config = dict(
    num_hidden_layers=8,
    hidden_size=768,
    balance_bias=True,
    lr_router=0.000183,
    num_key_value_heads=3,
    vocab_size=32000,
    norm='rmsnorm',
    rope_theta=10000.0,
    init='normal',
    init_std_up=0.0249,
    dataset='wikipedia_en',
)
Below are experts of layer 4 (counted from 0) of a mixture-of-experts language model. Rows are named router (the router's row for the expert), up (a neuron's input weights, with its number) and show model dimensions 672-719. Each number is 128 + 24 x the weight over its row's rms, rounded and kept within 0 to 255. Numbers have three digits each.
Before each expert's rows: "gets" lists some tokens that make up at least twice as much of what it gets as of all text. This comes from a sample of Wikipedia text that the model never trained on. Tokens count by the router's weight.

# expert 15
gets: " |", " ", ";", " 0", " 1", " 2"
router:136128106072113160139101161138111126120112133122156086123138136135103095126138158127122142157168136156132136123173100171123123151101157127158136
up0:125170127104149115126135108125161103141131095107122123125113106160109097128135154080149128079117103074120098131108104130139106119114168103066129
up1:154099116096140144172140131154121098155081155158128150124118147109146098163144139128120094136156060135108147122117105131105077100110108127159130
up2:139149118158112092084066122126109190104154088096121087121058158160150095119167129123102132119118139098129160108151160133094121121160156100125124
up3:135124181116103121153125136075106109144139101132164131116132126103098142152163156125121125120105153118182109126097130109140159104116143177144092
up4:123090092177125151104146165135154136128146100095110156147131129134127158150170141129124071129136094133096096127142094112136129106132132135128130
up5:135115118150117157161111129194085078096150117132141169122145139120093115169152118119102088136129109102127138115083092170140111124074147128107144
up6:073148124138133140138139098174147158119140106115138100131152144148142123134068112086138170149124104123133118140125128169111108141114149112086111
up7:143146161071136158157092105159133102130089178123128104126097159117131111106143129162181130154155128111120116158112115122095156133076097108126133
up8:185176124125152123120141170139105123128117104143164100075155163130118152113117127149145129095133134135125096149177154085127113131126150080139129
up9:125099124111124116108094138156102045134104103159144130132143119140147130135098114118109124161144144106110142108087095132105131114115116144127154
up10:121118115157140142123107127055107098141109133086114141146124128165116113158167138106132129119115140114087154172139137148123120098132126131180126
up11:097138128085140138174170169133107128068118120114176103094102161132148143119140146122118156170171108123150122090076155140105096155080136147151133
up12:120092164083070122138115130175125124147135153108131167134108159096107067092107180138146114140121093123147101129140104137083156177105087126069134
up13:151116122117119109129128167144112088160117099158141076133090147113111132104165119116148120112115123128096117097198090145158129139112134118133124
up14:126136128106066099110109143134114153134102105092141139124112125132144149122129096117136165114147177116119174119094123085141124140114114122133137
up15:093165118130141139133109119089161100116143076129126072116109110124123129165140118055176159179168156141116074162141086095115122120117132123110134
up16:136120136150176080120117143116137131154148128120127159112138111150072155119173112125121123143107130102119134089144148173158101147102121166182112
up17:122127126105121129130128134109135130171141103117145106116130172123161137064169068135138158116108167124175121116133179137118102124152111177161126
up18:118142140131091151136113126113091094131146143104130136136123146113117133143081138136111152126118113099155164149090152159144112139119084146132104
up19:121112180151157120093105134122108107119126133136131096127161088165137104108085147114096136111132150135119143152116114150102162125124093163128104
up20:110119107107168150100122130113142115098103167158123117129169139145163096139102120117101129113081132149137128148152163144104099120154149124145149
up21:134126130141133137095151151156160091107155094142114107117139116106143175127123119155136133117076139142116132160122132120149145097115110133127146
up22:099133140152125132114146143129130140151165133193126089162136175135134125121126159059150144106162111102139144083151121136088079098104121121120136
up23:138122120112109124132114138115128109110113118166186161167122157171147122092124165129153098131120192115141168100097127117148145119128134109085121
up24:148137077139175137124122116131116109165118095087120153067138118095152123112168107161127111139140147128107140149097115139129139121132103152169103
up25:139124095094139126169063100139159107152152158078165142107147085133113081084137130162059126144127111086143132172100112152072142103143127137153143
up26:121146116127131130152150136115153157146158112128112150147159108170090157176129133140132127161127103134109143117148135126117130174129119128116145
up27:110133148135104149152184174113087106089108117078129146165098166126137080126143128134126159164095167125166126139139066100100142155123112099113158
up28:153108144121122151133081105090127112099136154121103154114076122105142182124126146108122156129100122113156141127178097073162091106114158147154136
up29:127149136151120094173132164136149125120109120114150155109139131118122146120110107129101125117146181126106132091146134145137074146074103122195134
up30:150151125146145135125124107128090127133124143116158143115067128109139116088139144126104136126106143135132115115131120139174131133076093124101121
up31:128147117108093112101126101134143143120176075148134146111159092157110118096122162120128133120121122118141137096120131137129161155118139148128134
up32:135118169113146139143090134110137104148162123089104123153122130141108110146108107165110136179119094088121145176135148129140153147121128075121135
up33:152100111124134156096137139116087144121159129112162109077129090115177101109110159163160130127147153118146140121102125115183110146118144128120139
up34:165138091110120150144112094112167105133136145110205148125147150067136132145120138147168132109097163093153135128128107095129110099115122132100108
up35:108119093129125159136152126091109140182137142119163138115122117156150130127157175112105119119169092124123134113166126108126116108103179148118120
up36:132131086137156088157089177105122136137116107123114132143144105146091140085102104140120142122113156140131157150123121166121115128121118157125189
up37:178137114153091164147132119147083111093137132126147124122125147093151129150106104138120127104125133170127114079116112140161139124112159157112167
up38:149102048107117120102147113112118152133077121119089112098180148094122158120183117131113136118134111125141151107150125104113115143143130166169137
up39:115137120137136098154132143114137154130142120142139164155175131146108158157141160127199134123136094169150126121150145153108126112127134107154159
up40:091138123139125091120090156161148105145114079135132108142123140092136091131104121072076136136138141113150129147130157110186074112119113130141091
up41:111115101129162112134162113136141136132136125133088140093111142061134098196155127102113149146117142175127067135140127122141132153101154153102111
up42:107096123109120120130119123131170091129104130079149121171164078111141140125151095114130112184142145159139152094167117128145135134125196117141150
up43:159129099127102098108125154115161135148142126138145182109113111141103101122110146073140092147145113154094147109184142088117127122126153128129128
up44:141171079096167119125091136087157154098109146140140123114124126173104163071102134154112136157150122170136116145131139148163133157110130132168141
up45:105102113145116121124093100107135149171099135140098148144141123095168176111122131090093156145140121120146128117159147125183104149076101125105094
up46:115138125131152143126161147126133144157149136120139167097156129131123093128140111154101116129107095120177155112154124098135101087103104138126124
up47:127153123141138163145135154092094074068127114108098130130145188135130122150136131136141126141104128122056163153145131105135149118123150142097152
up48:145130138123130145092146138134122118105129144071114077137124097121161118124147201142145137125091103107126128128149142119113143166127185081123136
up49:074148162132094165105138160125138114108143155149119102093159090143091125175137094134128118158104135112130153129135118114103114108154143145130135
up50:114100108158141165138137152068113102172130101136131119107134088121122140130183106133166116087143103136123125100165095111094115118122099138137118
up51:100127154111118141159179165119095122158121111132108136128155111140161123151133117132121152112116138122131140120120160149149097097134094163151160
up52:145120129124117107137136119111164105154143149112165147130195100122177098135119120096144123072130157117126161117158123149154143107170077146085158
up53:114102130181143140110127104120155144145111110120154124168098123137133133142167189092112178105134125131115119158129107153121169107180103122146113
up54:150114162142116138141124149130079121144145079137100108098130141110108093094160113098109122149143113135124124125163139165143117162101103167157090
up55:071143124067095149099127120105121119165119127134127128140155092122101107118081143061097159127131136123104202140088117171150104100115143139112158
up56:131122118120131130137147062125141125073086143116094052137138162125100127105121095124143121137140133139166147139118116133131110158118144122125132
up57:090124101115100093127114180099127109145141138088121111109163130147118133098139104137136168136112129122144166118108107121085156112105104148198124
up58:138078075128192138141167133135095148193124105143167096173111089154092118111149135178096089094118148151164142141140130129103075107102126085119139
up59:147128149158122118143107143124131138124124095120137102119105075103126140140137085105107179160158146132119166150129102065103119138128132141132124
up60:105114114110188089122116116135185166127161126103099131108128169132133094115110084109123113179132163112123137111124110101150129112151086135122107
up61:096104144115151092145157133131103177134133129115084124156130126171144112119135108094115134120120176121139090097098161077131116119114114108114111
up62:118131106142161111184133176152149113163161128106110104136167138168111137140145119085139152121120152128144120149083158130112113162123070131137120
up63:095122131136117124134163102160140142111136103113136135153113108132195111122127116125100123149149122120141108160157117163114130143144122117096148
up64:168120131132138059142143176109133148127148142123118128137178116126149138149152142121104103100166139130125124147136144114105123139147132165131122
up65:104141135138087136143139172131117132145131116166125157108133129137141151125152121131163121135148096134137106120107136105116101102122131104133091
up66:089154141111100089122129148129133128165123135071139159124147168094103131189154122128121131152115139147115129107103169101116106129114107134155093
up67:124129123148106148129144098150100109156135138106108115110142133128148142136090132148131132139210161160113116137103144144178131125125101143109153
up68:111107137108119093160128120175081100066113167145165122156105084167077091136091158147140145093167127149100169133093125155092167142137088146117165
up69:124134090151097117090111112132135157082161108114174117115160115151071075110118143104135128147137126116113135136131158107112145102128158145096151
up70:121097135136086156171099160110103161101101110149158145117138071138090142105169161109128151137154143138150174148206124154113106105134102122102149
up71:159146120132106162142105129128131126117141109155092110089158132143152106128111084125176155144130120145118113134138110085099150123140153137114114
up72:148150107143101144176160159147165157072146122136116176121127148143102124144085086139130142090113129127141121146133127107146141114114120116173145
up73:093141120112132136080137122121140117187140156122097146114156163099130137126123113108135114149105146093160139094149151114129127093107129192133163
up74:111148098174113160154098121128128139113118157106092135126135111161147110147159124078123152121115127148112099113097114169144145146152127142111128
up75:096163098091181121121113139114172141175127114149149160124112109123132127124142168112081136151140108147095160170099125115147127114152114099105163
up76:132106115150189072117143139134122115123136156133136136126091127111145125138131103191142146138105147130156140119186158159158096131119115108139102
up77:133129118090136148150134163138075089086124110112150115095156153117095138101109143157135123109171098126126114110141094134167111133113128108155152
up78:117164174129116118124122148103186136074165160122178128117080124091134114142140136175127114114116121128103100164138107125140071101139108146133140
up79:141146136116136112097110126145101108114126142095128101142129144115142124133132082128145115145115144163118088118125126190099108137135085097133105
up80:133109145118136118129136171130104128146114131094081165136139109121118085106112086198129135128092133087124115125119081149132156117123138097097115
up81:135098117165098190098138135147160130150103125104176148130163094118115101086176157121151149098155079115086140175099056153110094100119111134150135
up82:118116139155157136157140116140072115183103163114150136113127146095095121118143142152159170124119105153165100113126164146137145136158137147138150
up83:106106122115127110088171104108128083127160119156150158136135118167127103080112126127131139107106140107111200114103165119158189137160115153163143
up84:131113116124121131158135159137108137109194157167125110108127123116126092134118167106126139108144131142078144114170102122145181152115129092158129
up85:094097153092135114130161109165139146162144135161138112090114130132166142089118106152141150077116126135101122136122128106105148120127095132181129
up86:142147122142142147137132152148157093169117151098112098163133133167113157147105148157155120137137109124111130129113097156104166170135133165103144
up87:143154096155133136130148145139113112119157148119126143197121155172114089120120113142090140136121147123130092098118088170122134158139078139149117
up88:158140121153120130100125135135125120172112120104131119120097105120163117137154131118130104106124096132122127099155136137120094114155156166144158
up89:134174121094181156120159147116127123147066118157118106135106163112088147175145141107135125091142177102117149128107112131124115167120120066105121
up90:096185149105135112117141124127081143104162138072115135109127086134121144131142122127097164162129144135130145064139142136084098104114177144102138
up91:153168123119112120130079142098096102089176124130139128112088126188115131118130132138113158149145102154102142116145126136114110116132124109169096
up92:102142108113124166143144100144097136135145155115138113117139113106130099102129157116108140143132108147081121092131122118131136160101135121088084
up93:128118141137147159184120115122087142103119119117150107124119113115124129120113124107126154123142124155154123107152122141127116121105138093083086
up94:156176149170142164089123124117107155150111143152132152128140119157120179129134122102160167187171136078131121095098127146097119117156137116119110
up95:091136127102099132125095136129086159136145148166123165130152131136115109121127145121168135140129160147137175152099149146128154135148105137105115
up96:123132132123116160172146120145105110132173132129146146144151136102107103141115160126155158075153155109108111123137131182129110127110110155143116
up97:144132156147134121156122109161094119129136134082136137153088107132081088140131123145166152093119119134111120167087129127179108116149140132133149
up98:120132140108133130136124123111079122169121101125137138136140133117170111124104159086142159118088129128188140137124133153122151131073141131103174
up99:105169135102059159109143176081143135147138178134124136127171169155112156128120119148145137143182111113114113119119112145139105136135107131107123
up100:151151111151120141120112104165122162111144135084123135138131115132133113134119198152159149110148088149126107112154087114119140141072160161161136
up101:086114100111143111130130099165104105136114134140130106113109090129158123150122111129104113140102119120173113091075154129124066182113161096147144
up102:152133155087120135140083113114134118138093146124137106143108144128118171123110143127123085125122127111110133139131091079148170170077154090143144
up103:105098138126092125104178160121088068087094133143133161145125121160125153139117097103157123099141128146123149105112105080137112175073184154128131
up104:063164166101150112158142174159113130121170177112135079118135178096093108144124123131155114118118120133156161095139145151087131125129152131159162
up105:184140099170113121155153126105137147119161123116157112164158143140118124137136167084120109096134138122094128140171147117140127126101158140150146
up106:091138137139134157179134090146144144148129081119143160137111116118152116109194127133118108139110152114154163105188114147103133136165099103101129
up107:109123112115151123141129131121125100124137136117151132111153159109131095143153134143103103137154093103126140152092109125068168101109116102151095
up108:161136135100181155114129154140141127140153124135104134123158148120096103113168155135153107155143134140134153143116145147122076128088126112155168
up109:146109133094100149163066121088093170112082093076140162084154114115129090104149163142153163089088150136145119092133126126161121111138154182123139
up110:143116079106112127158108122098099115119120076133143114120100092142139143114091146155189108130154092125158116133169116130110166151117166136110135
up111:144132158128145119076109105131132105115118112131069184144176163102161129127147126127090135085123114149164141135105139170120169135173118168173124
up112:127170123092132125184141149164123116141173138144076096158169110144134092160141124172102129156149114122124112144100164157129135118097092120092134
up113:157099116121110128147152099140111158105152084137103095141155123105097150158098101120161108134100113108146146123127149141156138170155112107121158
up114:122148110130152139118125126167129114117123154137147145145147112115105128091157158130160076140108092131145133141148093143169070135143118181150133
up115:100139126117142100128116140109154154132142110115114132141161160109144129118113140123147127151085104107088124131140066139135101103130088121136152
up116:138185112123137138142109089125147152114139145128135122122116157126162133140053080139127148085117099149103123131190121159148136164118066150100143
up117:141115097095150177144134116144138128115123095146140144158123151131113128167143174123116148153128104149109129120086107134108135121122125141105123
up118:072134137167135125148137117135126177097117080125113139133105129167118133134171106131153109142123133101136158078129126140110115132178179121161086
up119:119135157180147073086094123146116125134154129130128136134110139155096163151155131103110111102143105088124108146109148146094169190141149158162134
up120:109130116142157117118133110165147133121131135150087131136133167131125088144132140150093146103119093089102127086109145083098089144089100159133099
up121:166140116132099130122146136162120108146147110130114114139130090138145118100151120146105113132111130077147132096110136086088132147109095155157180
up122:159131110185133137100119077111132087099117097135113118132114154125168129090164142157138148107115094123150142110140080147093147150146171102134163
up123:126113125124141156128127132119135155096142109142166127122106117142105123094156098151147092126120142099140124152148096164117100114112099204130130
up124:085111098125117115141097106108127152130173110065184127151111144134184095162096112190107122133156106138136161136128113171138136090105133204136102
up125:142098117126153128127124159103161133095197100096130147121153108123182141113117105109113115123184110126109132123102089125125120130075145150100141